{"moe_layers": [0, 1, 2, 3, 4, 5, 6, 7], "normalize_top_k": true, "routed_scale": 2.0, "final_lr_fraction": 0.0}
Below are experts of layer 4 (counted from 0) of a mixture-of-experts language model. Rows are named router (the router's row for the expert), gate (a neuron's input weights, with its number), up (a neuron's input weights, with its number), down (a neuron's output weights, with its number) and show model dimensions 0-191. Each number is 128 + 32 x the weight over its row's rms, rounded and kept within 0 to 255. Numbers have three digits each.
Before each expert's rows: a language model's description of what the expert responds to; "raises" lists some tokens whose logits its average output raises strongly, later layers aside. This comes from a sample of Wikipedia text that the model never trained on.

# expert 49
Description: Name-ending word pieces. Word-final pieces ending surnames and words before punctuation, such as Mark-in, War-in, -ton, -kins, and the word by.
raises: ", ", "'", "stone ", ". ", "’", "–"
router:121114126142136119046100198116127181135132069152206097139118128146091095158142124093146095120103117086125159173159147096122116092102140146131152116133124138135078112113132112134168152144131152158173061162143130154196132165100182125148124151133207132150117105148044117149157115078120062056094125137144132158125086134086118108141154088151132110073117127159187114124127071168099134092187153122155209134113124133157138086122078079114103045109115108125118179108142160087117166110112096142132108125145101168125087129087114127162067099143139191117103115105094081211161069124147131160
gate0:092147155148146104125090162128181080146140115176118121177135146120126091123105123125077137120127153089114118152156132153139135127130129203079173098131146127164169162152134177171192110121139168125124080063168077158161141175140149147130111153069204185146090118154114119165163144141121133207203092131111117091105105113123065110173180162133090166141093135199205137172097107109076125091138177132160122086134072133123110124161153112101179049102120116135179191136158127080114115120070139177120094133081192127105122164110092123097164119133126133106162141153089146102116127155160150117
up0:070176134175145136204170143118126110154153181126108134133224137129139183103160181129138121116130161161149145095110201147129116162169126206138145107063090131184175110120108103106113112133093154077163159179100127137151147136127135095130166133181119158116131152144112127156178066121122136068196091135146130109091118126153087077090070168172120079077122127137124144092076083140096112100136126128122126114118133134129145139120186095168093086119183143103098131091111165143104144128113068114119160101132084101172124171121124067070141158148112152125100122143107207199093136168160076137
down0:158114119137157074083052131163142108130153086093113117136109146152117138119216119146152129162117132153075143123216139057145147148089172157133095124094114104112102061137126113136110147131133110115139090124081124142131124195119145127140143152146177071127105146196125136070063147156141145125105115109155132099122129089120152141087159095089044131127136130122158098132136103105114127103113091051078156116080109133104100140126138164107131167170149128159088140143052070107110144110122213178061146148146180133159129106101113161122148164095153097153125125187219130074113156126052130105

# expert 42
Description: Latinate mid-word stems. Middle pieces of long Latinate words between a prefix and a suffix, such as Reb-elli-on, Ac-tiv-ision, intr-ic-ate, sub-trac-tions.
raises: "ing ", "ed ", "in", "a", "ed", "ated "
router:101125140121089110091121155104146116080120082142152150119101140133048130144174146114189093095138098104110095167135081110151117088110113136089117107102103164110118116071154143121150165104142182132093128138133172130146127146118102097172089113178179156145123140128113135090158073098117111107079169143128133119082182155072119146167147092167124124071041114107150119138153114156036148128155179112117207090133169126159099127081082056156175119132119191135086159165125110125012112148141091122151142140159091142111115090148132136100083094132095156102175169095060149149099091150147115172
gate0:172117129087127114133130172097123172142121102149069092142120154143141138186181141113099113124112086122159145151124076100151189151068077117134037124122154158206128142115162161138098140107110162185120065116118095132032091192137196135135082137155119128142154099125128074154154150090160103104158127134166155127107092127111087125142089173091114121123100120175161176086124073152099131086130104126074123134147124102087139117119169152128117134027127129113094106117126190089097121055175133121126143131102124207092096169071135083088149143116181145076115136127178135144139143099111120118
up0:099138227126121144128109123106104088088144148079184125147117110185162106125053150091144150150125124108074166137098168111140050106077141138101153167163073102123133154158172154123148129125120098172149185114121149135154120139072134114127178163148052128127136164153135091135130096105100085107067131108153102164124084179145114177136135100131168152143097140113076143164118208074143085129112142114082156090114206118116155156160082097124125177172099098111115133115139093074159157185101150121114104166126107075108143067122080178128135176162130123187082126145068099143093117127088130109
down0:169129095107129145170134143115181107160212151127099118158108130152102103103119132088131077145117076191125131145093071157125179162122149153074119079150102180080075139109170207122123133137060152131106144121107172149109112135165081138121110154105092155177108149065156158101121137178120116096120149095122124157136147065153138175125129153163100170139104098175180089120155145162100081137184096177145070131078069121138152066129147156154128064109134069135123134182098074104117098178101084113097166161090154122134104096071088174158180138132091119121079164142143124147140160104114162155

# expert 20
Description: Plural and verb endings. Word-final endings like s, ers, ed, ing, acks on nouns and verbs in running prose, as in swirls, sweeps, barracks, overwhelming.
raises: "to ", "as ", "ap", "ad", "(", "and "
router:182043196127107084113142137095114164062084121147145112115174068183109135160113129101103126132117152078121132150150118147177115136121126045111123118089119132157105091099145115166125128164122131131092116167162158090158070158124123131156095192153141147165132073120102182124120072093128128138112128105153114150167175147113131160143148091123085095090164103191133172152155128142089180092123117088139157087133111159141141141138127073174082109045131146111087166140092085113109146145059176112108110129117170168135128107177103165185094154176119105150147187067155065174178078127111114128
gate0:151142086110103112143054143144152157090142088103115127117114123126120146092084080122074121114139152168075121126106095106155208133116067162127135119104065144141182096141124113135091201094132121110106117185080152161130100199113078141103160208133149166109184136117162059169097167139156101173087106153122131120155056116165095069139138166127139090161122123080176169137133096162089128132141190129116139042120157132175125104165090121180168058128128148089057151129162103126120100137081107090135119102139107065124109109099111087148115139094106129087100136110168142158129142097108131092
up0:103149129172127103154087105172143137134157112112075155173223130123161100151147057155128108155107109146162130123147098142126102047125145103101166097089150131124138093147155126099146160133123145118147116104221122142102093106109090141144123138145172138084132142140114103089126099155093170156166181190127154144156170106099102159166178143145119155086160168171129102083108116164101122095108119146110195114132110138133120040179143080122076154093096078118178138128080129134161147159197060176128145141129114215132114166165056159138149166071129121137122168094147165083133177089111129158
down0:098107087152136138093127163121088122088152138107125144132093107139124101145143156098125121122161187158200178136234127110152129083153100138127115123081079119152076150122151105102094123127125163163080135125168135065110161114110135110138166106108174153039134093145123176206120132117163179109189130129118122125081119110103121106130192072124141120132178191137109178097100120164162164138117133051108160121103118162148147119137113159182084101134124053122123115148125177104089101181141103113097058138082112098187183158104146111177084117120108089170114113168107188126086124147173127093